python train.py --d_expert=32 --norm="rmsnorm" --tie_embeddings=false --seq_len=512
Below are experts of layer 3 (counted from 0) of a mixture-of-experts language model. Rows are named router (the router's row for the expert), gate (a neuron's input weights, with its number), up (a neuron's input weights, with its number) and show model dimensions 0-127. Each number is 500 + 50 x the weight over its row's rms, rounded and kept within 0 to 999. Numbers have three digits each.
After each expert's rows: "gets" lists some tokens that make up at least twice as much of what it gets as of all text. This comes from a sample of Wikipedia text that the model never trained on. Tokens count by the router's weight.

# expert 23
router:496565533497546536480571548555551511475558580498472451508553465433559554555451564491485563545479549439542459437557442449498432561567448460482544515543558515547536484440550432400565522464456449555568519479565462473522430534426427466446563562461555566447482504484534561488413553499565558506568552441439485480550416457565412515474445454525475448487444553598563465567474529440444423454516
gate2:434487522435588512595502419511477507560561619501548487457519558528475534529543423431449523383540555538439505581375472552535592507449439502523460487527487477485458528636474489462542479515470526421473498526528416499544528456427481503516499565554532490594546523392413512539424498458478377425472492488567453462477495528558491481500491460501503567481467460453495582444497594498512483495535
up2:539582542518514494487551479535582480487545559467587539490604561524490474546458518481396547512505560592557496510547465504622472525468463485456527470504524488420426416573396429499555487527539477445508417552564465478535502552456487491482523584427555533456466486552496509477439431435554506521540444580426493507403503489597437495510572534560419502549524504523495594463474625418496463475480
gets: "-", "|", ".", ":", ".\n\n", "\n"

# expert 1
router:566553458550536558445574549555542457450563535536447481511541418439525552562441573531438555514460565492555471445555439465414416537561467441454564533537538439524502442440499431502524482471454452543543608464529530454468460581443456464440541545461545566447466476480538549454452526557536536511546559423481465535550422433546433521416440447548487435565471534550530491540449564450409452529554
gate3:502436446482394520506432541474495513577471460578524454522487547521445445484588512465533432479472528466521521622524524525459487470490569468549440436547506560560494674532568547548526544608489492498491433489525443474476459538544463581464515557572487472511498491475457350478521550465524542518487508558549530426476556521457530541445573521569541469456572568406480500467556396524581519504535
up3:541582501441483536540475482490495502503483426505462585495471540550416505505530445479528465427481485501531429519475511499463541522516490449547408492509520469487574473528509518549548464479640425511432424455527449527532636537516497465509464581520496372490493516474577509402515451505487558431517512593541450417534530579440433467538486459461399424488481459501423549510617548382535545541432
gets: " of", " in", "0", " In", "15", "00"

# expert 113
router:515512516520511529450535531530468424478490414595457464539535465472453561565492563555405520479408526468603510457545460485437480527502427460450557530514516408511580481452515507474534544474454483547505578407582518434468543556450481476475489520482441569462464360466499548448420426573535508544505533442401553598541436453478497504414449465563463495543477490469545427528415549458430456453555
gate0:563544460444388445574506434573391474579466494524552468497456472553500381455462444491405481501463482516516465466565402569539473495462522541601420489420492454519539556501481496521438506562516444486483524420463516442570555443516538448497561514520483444504469499501505560469565505560518512435427523534362550487513466483481397488473499399535441413494533492429471550378495545535509523497501
up0:507474487465493465531490516483585505503455449473519427498438607485499509418475516480534450470470506468513474481530460476499478379442493415491618551477483597453545576482555523536586529440536463488398504542498562524515513429478565464491495566581556519496460532435573475430537461559674406594473454517540478502486431523568442491457428498568513503428463493484469620554495515575504511554489
gets: "an", "al", "ar", "on", "er", "y"

# expert 7
router:552556488557549553452568546557536463450550515518441509498542437446527566551451560539445584530505568485529467446549442452414435554559469432473557539548558448521503433440494441484531513470434448544506599487553556452453465574446449458442542538471560558444454474472552552458439541540528519530555571434492516516575420427549448519398439455518474450553455534560533467541439558459392457507571
gate1:463557591438535428484490329497543505595559481526449532479480447500468528569511368541539543524510485474456521470456527443495526529487567516577580491535431503480603452506460454485494560512457553545514515496556538447500518415482542533406415457507500445537508439584523533489467453459439530513449485542479528547400538453509593506478527517513493482367539467528499471540442431554534620424495
up1:523544580497446560510545542510490485509527516350435672498515484494511598572504462531532532537471585544408512434460518474480511465517463423568471573594315482546442464479568447530535497550503489471519518521445473467442493540527495443448440562524469515463492500518484542511555466456430488533521479479521415392481541556563495517478526432474473535481460476604561467467510548450480531443460
gets: "20", "19", "18", "11", "15", "17"

# expert 88
router:524514476535483571449519592540524492463546452559455536504517468434511524531463507603508566514564568471534361482477486454476420479546564448478552505484552523566524485416472441524555458461437472567560539501523550471544463533470451478497496579446567517462474510417571535460404475567532480401466549417568517562609445473623462558476481491441567466549461591518513546529478539466453461608511
gate0:442472431472429547493530494564521513514411466586524561542406564461499473501513528467518461549503449424485492526410486443481485485458537630501494477459449475560540428425453504571532522517483504523449482596490500506470533527569574560478408590532500479463471574484517477527458442525526418448402504393524535597510539475587556544485521490500504491590491507620549567468580416480466492613468
up0:583417488549491501386566444526529604521640488457478577565501568529496530516461576436544460500500412495562605491477603483530501433489524454492515485498495487471486527538550400525464531504542428499553518413514563502506448572523526492493476513499533480533526545442446482454450409498501512502428542555543563495573466462412574448506527490441506511519489379467458413572546549546550581437555
gets: ",", " L", " an", " |\n", " K", " H"

# expert 90
router:557547475551536555457552562549517459448545519543430507525540443453526555556452564562460568526485559467544459437544436441435414546565457443466565533536554453536457441443492444451535503479427458564543590475531556454451470575439454459445547545466543560451448498467550554456425516549532532561532567423485530550568437441549444526408452446527494451561457531556521454546440557459400459507569
gate0:460488538417388555500478426427459442483471496531621458506463509546541429433547487530477537493482374520541455482534485556538486482458557473526516450553594488437491633512492466483507516512476618537540425507533531541488471393620534586501440448438528518558480433493445446534495510516420562442533573526520560525503552514438587493450473509445530531397473455493498518400525497546548517477520
up0:507620503462514460547455529514452468521508535457424524426470524489553481473535538371424434487518511516557558499489394470456493538501516465519415538515478482510481494413441395483480516541449555554460513471479578511437538414501449418517483515419459486558410477482485583418512540578534514573452501572479464496481463595539607499509473518585523520449559486513433662436468455502569480526471
gets: " a", " the", "0", " K", " an", "."

# expert 77
router:558550487556538558463548562561522451444550509523433497513538422440541555555468570552473575513501561464532458429556450443433417543563465436467571527542551456528473438433485443475535514502422451561534580479539555456450456588427462456442546539469541565443445461474564555452434526563526515518532570426486523520562426437550459526413444454508485447558450542554527449541439561456414450491558
gate0:449411450537504444578466499429464496637393469544514465515509484473554383509483499468513473438539394592466494471533534583564557496532528505559523448571501466471534428495461468505439485524375537495449423469497429581483455539502438483519455434478488542514411501566442446581542456517521431493525384531549509434541529554487491518516552489522556504496492523587464526455573408506499600520489
up0:467548441556427632525529498531448476486458459435548500407574519499450519451546470481519528483497483293612527517516536496477505521470553512506542532489500399478540496437583429472491415436530470536558481460524588518503516543486471537514560496539507538471529470517521483467516412499527458554469571465483504458526484606513534460556529477386489398543457558514570612509441542488495420563472
gets: " P", " T", " D", " N", " St", " Ch"

# expert 125
router:565547445552540549448555574555512444446548493550438489522539435452522557555462564547463563525471557493556457438548447445441421537577457436456573538532549431532511432437494456485519478487444447567531594457548543447490454572434465455447537563463530562440431474474552559464393511579527537515525565428482540549561438432537448531445449444509510462552462512545524482549449565457421444492584
gate0:534521538499521363563497508485458456538404486528484510525465508581543437550505440442562518523568499505544536523465512582418450540451540457495509529441474540402497463565558480561514448504485479504570503533409470517448540469552608372557504553555367479551559473478552484474485474454504536511478477516491472496556436507462503507461508469406621468596546535511478526436576533493604422416448
up0:510583554446507558525482476529490543532498477489493469432560479520455497518510469448432473582592451512376555544500468529457514570550493424465486512482527592439481518526468539560479541591408503511398490514438502572388540511458495540550482545549548547519503585501521483404508437474490553427482586448445625588531481537533472497453517591525528471565447499486513425536484376547586464545555
gets: " P", " L", "t", "an", "s", " first"

# expert 24
router:464586472542564497506512491568599568455573607433455467585551427460583551546421470495475581555484547451527467421546462462496478547572435486490505517506592470599561493485536458460561498454486447479605523447608470496482451518513442492436572503471501544463520507440550566510495490447587593477543549495499547512574517468560459444473456476526481477435450523599575458563480543449502420511539
gate2:477548466438472549613493469437456523553475439442530531519452432425436464468499460527485525502507572544467415505518553598497504497414558553470527416468460562429515655470513471435403457413547562465458507555510445491551451402498502572547485517489501523566476504509573433436445441526418444604552468589551473556518533470512496561538531578518516442573494439554446483487520525531479546494529
up2:506494489502637430527456495533401563393500558527481574487487615436481564497576424520514484542503518445450569506485601549497385564474488410508515532525492528469505532460601443467478424482471627521466512502512499491457467475528523491547547483518378470473467454605498495514504540533481585523561557546511502427400479566528498512390486497502474577498526517542430479499527481500508536437405
gets: " |", ":", "-", "|", ".\n\n", "–"

# expert 6
router:557553497547540559454568569553504430445541507499432477512552441455531549553450563548455575508488558473537446432557435451441437542562461443464561530584550432528481439435513451472532530488443447565526583474523564444476455583434462452451552541459533564440440463476561554458437558560538529567546573420485485514558424436550457502475434452513466460534457543565525454544440572451414459472538
gate2:505462571513502490528583576423473485586398409486535483491438525525462408473511542457418535573441450588521407531435514464539497550485467505488516530468424511447486521456467471443524417572487560435520496443536438443541478468626469541513519414436442579503589433552509518476495473498444537576438524528491463477508525594447546458433609589457571553452556481544559481493521467497434493478507
up2:446517480520512505515469523568457562559547577443548503459531442462464493477530495573642608523515482562491540515525512441486464378443565554397408428474560583551537479504404430499488559470527535540541542570416456381504494456539540567550524506603559440531462530527433518510430490480412535482565525546549554547453470475477501502528544516553495513546501477501458516510512455531614577481541
gets: "c", " s", " S", "s", "-", "ic"

# expert 55
router:565512418509533504449545485534534472462564446547510428511550524479521572519423612521465551494509525516564395558527411440424523533474499522520433554534502412514428427543475430483458387420525439399520624426467540452458453591512449545504515501522479529476516427531446455463516560497471535536450519464474520525551400429557426503505472434571501428488553455533460518470418526484444560519556
gate3:543493556451468525473485483529534550506480420541508467429550499567458484523493560460509433560542445498572442560480523528422545460547491554539482606469427404559521479519607534496385436495450377507439513515498479469459483511534492500500421474519448508509551536400537480585473561487490482417505443443510498568566451425497559451509466473510445502493500429418467583380420399574478564560509
up3:495411484357555491514543528451549571434540490397482553471441522524456545370516529491495532480500459508480528440455541509411499486529509427592474421495444506492546476509499440455493481612511467554509573419463483482438516509476526499511439376510478554503397503593566436505472525498500464561495580512501509493562437552460466614443563603518503488586531461560534521451426442475458530519519
gets: "0", "2", "20", "3", "1", "5"

# expert 71
router:545554481560549569463556557549518453441553523514441499516532430451542559558445568548473564519487569468547453438551436442415434541563460438468573526541557454527492438443484445493524500484430451569529592467544562440480469571438469459446541552459560560441449486482567556448434545537524509544544570440489509530571430439569440506429456447543490450558454532548540440541439560461408456516564
gate3:464500443475418474587386503487542414535454581524565454494522493578431598490569527514505535472571504515478564447382471473483545406472466447506503509462445578526501530543592604559517443554536505406492462475445543511477463518519577501448523454447522430494547531532419484398448414503473491485392481597463495483466488494456507494371455486500454551519444485447518468486529501590537548499537
up3:543499425488618494474566569420479497475473498484618564515585456452438428487524429506456467557456507507455558561550498464545493518507420476647454401534533502410501538461515543478627596463538506530516549512536475560477458599498434543512507484498409448470506529421484488576612595518573456517517496450528570526478503506433545533480492553527479419478547502465528539471457487494463459505564
gets: " ", " (", " his", "0", "11", "."

# expert 102
router:533559478556539561472544532552533445447548525485442480506559449444557542562457553532474551549494573493565423442534443447457428538575429441461548547537553435543483438431502443474542525494408460575552598481532560439485466567422480465461553539497535551449445528447567567445399513548535530503555566439482499506574462431571441502443463443531483453559444533521529443543446552461422446508581
gate0:527537469562449468499519430514489513488524486450595501452452495467440434609533558560475543473487476523455453558497628531396603411539548583541537489546424500445539543417499560586450506473560640532474497462531469487502560464466500577483475479549481545532473499532510530527547476487523574545492428487612510408458497446422474498418601483591581529451542510456533486520502532470469544458456
up0:509480536425510444485560470490427465472529446510346463491492485480476476526596492568463483478438508485474430555435581539393433459492482564548432544416409470537430551431481444530455559478564493478520465449435534518473483576434486545507526541487498479582554503482571485405470547485439484587488548507559570456546510522596440547521481502518485450477496616358558458478467512500469446555512
gets: " |", "|", "-", "\n", ".", ".\n\n"

# expert 8
router:511505553547548568472566541527477431463504536540450474479472422443499604592456532492408547486504553470498505468537455432423463525533434431482586558594545519454425430445474483516489601500444470503604558473509611515477525587498496456468546594538556546455458451545545530466431473568523490518531561439516461547570435437502438497470473470505521513504429536568435571505429547460417463568570
gate1:451457602493463506455542392571402493496462471468507466529453483446581435546495398441542480468578539551530559470448517515482465479538492586477539549509493540515481494483557521453482538573487510597549495491426458555545511600543517517538474445596490482483398426485525322573511446472489500438486525493511460529504523604469474514602479605495453498456464578535443528434543517498446558502470
up1:564529523430561424456441449423549456523571518518494525489569418341516464537543429510505504615411462519400598432479479476477529444526497436494498483472490557488508527483476545524513503578453517436559463510525498482477480467480450475589508554568561469545584420608497612452502579518551564479491513500515521597472432455523575562441444486420530543453454450501518418461492510539501487485515
gets: " of", " in", " for", " on", " by", " at"

# expert 57
router:538550480519528535495578609531486504429550498559441530460548456480558538512495581600483553462505557520554491442516489429470431519550471449484520532558543475512466444480510450474570535489476506551512583458560571519486488573501478462435541557457532560452444386434511524441438514495503550571539581411454520581580424438542414599441461467513512518548493570561526426502467529458361457511572
gate1:345457562438428489434491500505542504469574439496514501414518438599582478527540473495564538417549511500421516534504501411576450504529483565544434511577524425472529561527487510491532389513555552483485530472495401489587530599449538462499438529548526457477579432428444509604492488437496544523502449496510486504520561489429452572520480478552470519521532485532449533486638451564434489496499
up1:454424504542504474503548457515482454530467467504417586459479500506531543382482532518458594508518591497445482523439598503502530501409437443447532498449476457516542514513480421544460449521474493546628557435440504551502469411535447501457509491458521529571462515540596455563434500614556514525534460557572474510521371491536450513503475539514576469617410589478558569525459507478486537430546
gets: " the", " a", " The", "'s", " his", " an"

# expert 92
router:551553478558539564455563557555514462443546501517420485520550429444534558553461568532459571536501564476533465426546443442424401553566457441463562537539550450538486438434483444475523503486428456545523590471545556457459462578446462454450558552485546562442449458468554564451433522564528516530525570423479524534564441431560458526435446448531475446539456517561537465552443560450408453528555
gate0:432524530440549458421415591436550507462593497471448501498508575504413462442512520504448520564460457549486465477517521561473488488524550539528511497432474522527473548546497496448494492466379626504507455395474492562533385467525489537681455490512523540541514602472437532487520442610585428475550425487521441481559484529543532462484562473466451538521548443477512477440561542500497456559522
up0:451511507522490489499378489450526456487484495450497560489470475464530517542415452555437475455380550444488514503470511505432553542497537472509464540605532441414453504544436616517520514505575429526445483442470512494474454498401516582582479557518489508497614443476531491496483475507581435591575466484504568481505574432537608428445488501479427543447511400483526407604538471451514458433487
gets: " for", " of", " August", " December", "^{", " January"

# expert 103
router:550550487543543553445551562550517465455545507530436491513545430449536562552452578529456571526476554485534471436539440449428382546565467432448576534547557436528483440440514453493522499485438456567520591477548535447458469574421461454440540551464540562442449439458549553440418520571523515556530563423482509550556428442552454514416446458520462454532452544555529459546448567461424453496537
gate0:526467451501551456474426397491393573514440461489536594497423499506495547505563496469495497545463518446549447564437466549524503509467579590463473663528478431527448531455364408432486574581494452569544488493533593563512489379476472533525465546475488461521528504511472438512469431429458445475488497516503478520459477555562514534448533469524403548448573431491498585496460518536536531469520
up0:517368496506590499502510525515517531446614524516495564486555497521503554523541439484419477427528468508554497566546417506616498582497493449460523548469426439520509577520510474589536478496509517522562562527469507535493412537502363416506439499481373510534476452446524492524444463515403517554589634498545511520511564586529469500524554456554505532498496532525513556478627552552461519514485
gets: "at", "T", "ing", "D", "%", "it"

# expert 52
router:536562486548549553464557553550521442443557534504433473514550438444548562554449576546474562540506557476549458440550442444428407552559475429467569529546556446516480439432508449458522512485423460563532583485535526455465467578411452461447542538489550564444442473473557547455400527545520505544526567434492516523548431436570440516416443465515467450560457558557531461539443558460404452507540
gate0:518505478421564474456476536443515474553503420549567429534560513496513452546471464559619565505447485483473528578538545459476574505521540488567499520472511517422492486590585555492482499467478599484388553541422541465463431504582460541508501480445424530614553516469349543466516549574468465425510514562471491503524520458525502475572534550474468589457494468492513503530558397590581421510485
up0:431524596499476458507383431514499476548527563426471403419432440550641575482471565527521470482485449487530439497533564526557384572523565476543534594507492458428488397439490492485418450409511461455490486518464563505522675505472560574479531556535561440506457539538486492516515463523551458461399479482484510477499499479530426463469486504471516470501478489461530491456463474530587528481456
gets: " in", " to", " was", " is", "-", "\n"

# expert 49
router:527538440557544553450544587553505395449536480557452492529546438454544541558473557533473550471457552448542456438548433446480431535564451438450559562456538417508502440419501453472521516494446460550506567461546562440478483557430470445434541557475510561451443506475539540437457512560555500544533559427487556590536438419576462495448447459549448451549452530550541497542431563452420452448588
gate2:478549512450565412526461441470610437540494515525486558493524548629444514540540545534470508506524391526426493500512469528534470439491599520533536535508509449435452560535482523477476538618594566515469518575532447481542486592577565563507504395563497473572542576564510483565441494466510485588521506569574430455520437516474548487470533510486482533535475417463579589483478478581494600457501
up2:442492450501504481421487578439597587423502486489551479655534543551480433477517528399523529523476450475466605541490521529463367501419487568448527489529487576460511422494507496579517544470509529484530548646552515485569559621404533474459499525529443552535532462519499514479455566504527564437539484483435540487557503453457528492426529502462484478466431394520554509515459566489504516485456
gets: "a", "o", "i", "an", "er", "e"

# expert 86
router:545562501549540557457547565552517456446546523497436479513544433456548566562457572564470575520510564462540474437546449442414435548566457440476566544563556456526489443444507437469530513484421454556533580474543554458460459582425459456445553535466547566441453477461570558445432534551519509553544572432480522517562426431548443539404448460526503445530453532542533469540441565461421447504561
gate8:504483560456491502502433499373501488571459532468541432517436502458477511432540486489461535429521455495411475496504536425533474468457583472548490514517556610505548468491513492513494448506543555478498534512567447650526531530497572410489426526498388572630456523535481466507439494437537470587407392405541508453489538495498582467517626443548518586523477514530475498464488479550477576490488
up8:559480430461469502606470507480499488500512445477448461493515539414567503432617407498489383561484417501569441519533468467425559524495588526481527554450601424437550544501462548500462524505456491517581470494534510604516475558487493440418511543489500534598482626451463551456424509477481514487480476534514496494533608509550477463431538479450445476456505615473492517463439570463596574482490
gets: " ", " (", "–", " a", " which", " an"

# expert 66
router:537550482543537566467549575549530446447543494507440490518543421447545562550450571568482574526507561474544463437545443438427410548571463432469560540543552454522471444435498442461525508476427452559543585476536546453460469582430463461444554545477547560443443465468553559451409527570514511531521573429494511529564432431560440515420448458519496450550455551544524455537443561459422440514554
gate0:604468453460418423518434568508470487512557496469499463483500495494474460475531520442535491508566503425482467527518403599504466482471487569479548397532535430558426521521511414550558502515501545454575511500542462474530623546418534511452511500472416550665489454503415453537600482561423511520441471574408498503476498519604453558442530542465508548550482510437426562458503490502501460434470
up0:528440412592534505494468524521491527558509490427468610487486492466553503571520506512530444548602579560479534472527451503508487492439487465363501520430484529402482478573482532619451540491506498531527491457429405497529606540409480564528498424535528413481609532480462500395455514425567545462498499565560559536499465500474544539514486484474521585514513559436494427498618553481493464461553
gets: " P", " St", " an", "P", " st", "D"

# expert 56
router:555562493547546566450555555559514456447548526514442470506548428452537555557457574546458581514496560480532473442545436436417430550568461434473569535561560447523499440439515433468527524498433454559532587487540549451480453578438458462438542542482560564442458449469566560452414537548532505530527576429478514527560438423549453514441443457515482462539451525562539449534441569456407452511560
gate1:433534538540533408503433451464436498518377460577466525511457531565487439487427490527584454563501459517484439516580571495515554409491602529456461511436445613451522529504469545484500426446552564491471570533494589496486537474492474488490554428500519490596641553539499410585523488506498458528531564502510481477397499466464454475519508537468430530434473488545581416456536405525461503556529
up1:505541460453542542615576501488460433511461529535525398461524499515449536504491474574546536492615504518530539520440434529473474552503490368414516499509468478555526535503508472525444497503490618553481439489553506451482500463490486566472553435426402480439433538536497457596464512500508491589528547484522610477557526667560504527546460563479500441478573476590511566416497506553578546512476
gets: " in", " for", " to", " ", " the", " by"

# expert 21
router:580549511544552572499533488543515429443534517555472515524546441446556505556494526500496503555465571444577503443536428458432384537560460431474559512539549481544540446437483440490558550521417458532572589482516501503464464544476460440476555579451486555447437508498597567452408511512529561528501545445459466528533475449557433565386462461535484478506461576562570437531478543485391437542596
gate3:532424593425485432568455503557548468474473456534559507501467509429570500497527446479490465498422418503523490557453372581513448549592495450469527484503541452469471478415453456552571496599493464567505462568423504537450537481473542483547417510552397530498497511504570506403524523420442483553477457531530428530417508587406463543541477483517481528478567513551524497371605466528528479449513
up3:487471560502350422424395538488532566415505584461542557457564490515480501441471533487452472599538464476597399448446491430500556453522509617458530476478449476504520550547465534491398530488518519482445484521503566433487437485494422451418504469448482460501483526425388502508448499532414414475470563514465512452509446466517463488486565437553459488525490526436445583550476476460528573549440
gets: " the", "-", ".", "|", " |", ".\n\n"

# expert 94
router:551536524520552540461571484537472465447527551456447539514551468517575549534485530593460609466521539509574415459541509469492409543611491453502615509578508473459463482431448439420527489543445456579449540435484489440452517540404479532448526465462521554476471523458536548453441545533538453496558562426555462603508408444559467565448449404501534499560480542548545382513495527456458463500537
gate0:460584526372472517458560459458477488619466490566460498466572457463553521506543492574606426469501473508517455476507627526527488537582521499522465508575477455493535455457540502482535528513437489531541397550498534527454509491447547591591536463509430517445618484467482499539408494574453417406499563555545499502437438462557537474565537537458517587495471493481595496497507430558547514592488
up0:550497542417459564478528499502528494538446534452553465520538563487536596485569571522526521459474431489562468428501540544414571504468489501406461511493564482467562577432476410480453549509482534497473509566565516490476506500598502553514453621472421511511510600426483500535554416444523500496542559533447507516478519331407501490548500503543533466515492388476455481599556591505510567554429
gets: " was", " is", " to", " The", " (", " his"

# expert 47
router:547556493550540547440556560555514445448552516549428501516538441445531554557451569547467572525494554488536467428550452447425400547568453436475570526539553445525472445435512437493539506495422449579521587482536532449465466575422463448441545552482550564438447485483547554455427516583522529526544569430472536540574428436562457525449446465488475449531456544561533447545442556458413457481553
gate0:581434475472500451548475492431487545606506518486586540469455519544551438502617468495484504508523456481491500457423592506437398449483601453531463334479439510473552522525503459464479432548448605468493499558473456539510479486450526476490475451510459509527497447443468388548502516470485396446471439558542485533356525468501514480490505546458480548489398487553567481474513390547474498470433
up0:575458505518408468429611533484438487508417582497550464478503554534408455530484506505417487546513528514485547545553442521536528452555504406510554468521516515548545561546414421509511537454563431442479451540522477594470577457515473491486484491529479549419447484437499548505537509515472518567512447548426660487535386493412420587494497463516434464456507503487486509581489520567441620465488
gets: " F", " f", " E", "al", " University", " pre"

# expert 74
router:553564478555553554463549552556505446451552499517430489519549428444524566550461565557466577513494568472533458433553439440435418537576463439472574523529563439529484444433497445464537517491420456553543597488528556452451467586432475466439542547478547563442456459460555558446426530563538508524529568430492514547561434434558453512439450463534482454565464525551543452550443561454420450501560
gate0:478473505565545443473450475465571555624487492479546519468515595515508573560504377495520469488487465496441479490519487517442497434460463568512541461387468548421559466513448586500446489436611479395512467516531479517566595442536510470482488525452548471523582484512539514535539505550441527572477513575508405523444531519560550459485394507572456437572551385557466398476452469542512505512560
up0:497458479403463572478531498465464490461508517441421449458549435498488633546496525476490469419448489486553463514507613564486481539576522472419525473552520457514544474615401483504481487522533459442558503485509527582536412551537490624506523526485503506511591587503477520514477447556507490406414565537479527515470652435520539492485524445507437584501474462537481469517415518572457552603467
gets: " K", " V", " National", " |\n", " James", " British"

# expert 95
router:566555574526538573540448545548527486460537527562460478507492421453498558537480538481498556500484575467534490465536464505483370532571524438474558517560557523492428457453382388425515496517462472517450589467536541488472485571441453494467568521479455520471407516451577557473469513484530467480559552436577533563562418427549453459453473430518432514605436445500529440557447533486407466450572
gate0:494462571573431478639555495479529561537543544554508650540457541528512474430576456422532515545445432489519498445506518502566559418515533525400587447506468500507416544584442474517402550494502513496417508481480491516514512451502436472512507474365479449493465484537473483423529471500534395484475442490495574503608517439474502493541473462569493571483412500482452454489540569535511438419465
up0:458627513433438493504471600476521431492525489497468512520503526516569585470560524553569512522448460521455627482443443550556541590542470566570574496534493439606474457499570461531457508509469525457420488523421499548459506526456451525467523495491483524471457568407549518429515491478451440499527532464505572398608554456424531469501596576619439558524537432474515520491515516545500511594504
gets: " to", " was", " B", " F", "\n", " from"

# expert 107
router:500518563541521557439535534522483470470542562539462472484455409468512566575464538440430588516512555468555476471544473466400468545594444435475566569564566481480397469439434508442525607460465483532570555463462622487459491565480476487472551592524526541448442441548546527502450470566518492515511561432546431565540466437518451543427461485507487477540446571574464570519449547447418469552547
gate0:490452460450456473472463464491458591489500469474549487518469428484562469492573438490501567481476446493463600454547525476518552521477467558512553522485431510472509507445474530443477623454563511433451544504482555472498598454480420593466503486601682516567463563547496504575512454495509485399522548517515449493469454633414556557587471476511506418556433518480526451497584567538515494549508
up0:540533528507510519484494415501475451560541490513485570508498546462538493533404428481534562574503491429366571461561485413507539483488423488476484572570484621498516496503530540497535560534471505521435559478492573511505578490502458546475546433548515510431429426553483550540482450452530370546516549503473420579476383493448578538568497545534535423450399553514483448590533571456516527524568
gets: " of", " in", " to", " for", " by", " on"

# expert 98
router:567550427529567489488561433533501471435529515479454557514580427461531571508508458454499518577494579551578543424558455456442475521584474449433481467433571540537479448486517487493519572523414435455452539497435584398523476475555504411473577591467550550452420479480553560497485421490566508482583581421471505464546562447548446500415488440482482450503486512575586553538446543469530455458500
gate0:500466470523460446615362495428544495520534514492586558567545505497473480447470435493484429551568523537555544454507427416480585407452493523540509470402521426414512493511525512483467470461518494439483427465518489658580524495528598492467564491512477479484544562512463438535457472559560470549552466473481515477449512441476444492508499527504491383566520458538625517412501589530484519434516
up0:444467513425544483487478580489475562475390455519377483461499397531531483502500584539456444450485443391446490557584529548487480528407547430433550501561543500539529499415378496519454459530486525576498551569455501513519461482503505505563578487537427517513591397517546560536475523446464432409504468491510487409563456520479516555499465506572487557498498426416499449513597456485545548540532
gets: " |", "|", ";", ")", ":", "==="

# expert 33
router:554552487553546560455551564554522455446550504496442506509539427443544561551454570549473576517515557466538461429553447445422425541568452436479565541552554455540478442436498434492537518466445447553539591485544550444478475576428459454438551537479547559444441479471558553454416536558534527535526573432481537516564438433548445517437453463540489450554451543549542457548436563456411447488576
gate6:522465458476548444504558490577539477494385470541600554453426540516426556540549501471503501367469478414480545572492500488525543471495541549456448519459506546568397558472503537476557557576613445548544553486572416462454482461480515499501516425507464441498510419479483552560416553451574465564534481478567527427497556451474595508512474514500493460546573502428455515456590398579484468471505
up6:458532494428573588426526455597485449369515597417425545433521507539491530476555548495536486521479500490525516487475558494500553450481389512431513444487588500416549435517564495425539512453528526589449510579573423529474353500529456515505475518524511540524516472452504443616448530579467524476453531477539506548570494566470527582504415449500492508484510548487481592507518524602519455480539
gets: " ", "/", "==", " National", "20", "("

# expert 124
router:499468457524522529476595569537520445452538506513499540473547464463496516503469585589441576513510544490534509462559459467416410457581505423475573529520550488530483424403463438558490584547487482543488556479507557412424506517467509468407525528533566560447454417452548526474399464603520459485496574388448491468533469461553461549424450451439484506590501501612529440505416542447442518504518
gate0:504484475555526502515445501426442508479428466481463506537549486527529563526506486417507590559508563535471415466504536523575484406578480510586508529342516523551514520589469549491467602501555449496515529563595516453476557348560516492496538534530578495442471480429526479566505511512504471444523465528542453370565477469534546518535507511496536469521494467510486479406458449581468646427501
up0:486539536374581564562594490515613491477492433490507377538538470578458475508503600470409472420514520470491470449517460427515481508529496475571513498541348450532477486565475512444465503496592525511521456499552473471593460583469522508409511546528569566628544505521494517534514520546507540578506501444505471502494453476536454481573531438514491392585502466460545457538509526586540544457478
gets: " |", " C", ";", " st", " Ch", " A"

# expert 35
router:457511557542481538513542544516478508453542546531471464485461448444460550561460499558524575448541570443523396446543467452388462540529425401469603571553545476549492452426549444474481579516468495542550585463486571504383490542487470490468548582506572539464510433565517527483407547569526574472553514474546450632522458448526478556444448513564439441500481568545512497503500548456465484583551
gate1:542408495458526510524445484460500480528476557509495514462482464484498540433442409492526545389585497495488553451415493412483564546535509446387485545389585521505463450421508496480404555513515541498565517530444614473498532448521474576515514492475573483613550427492559411572468575578507523441568530554454457436512400453443542503506535466472472449477489529422467561540539479571484519573468
up1:442485495605514455536586484494440551539426605514490524407471530472482471478609509466444463475544462589476605568575429380496537549464510408460447530572528492509518517434467540509513436482559481505627578514449481527478545494447559562410502470506541479580552493509481496454561514446534387500527552571546501487613571488470502509487458549457488500586439443451508497514493531472493478553437
gets: " of", " in", " the", " to", " for", " on"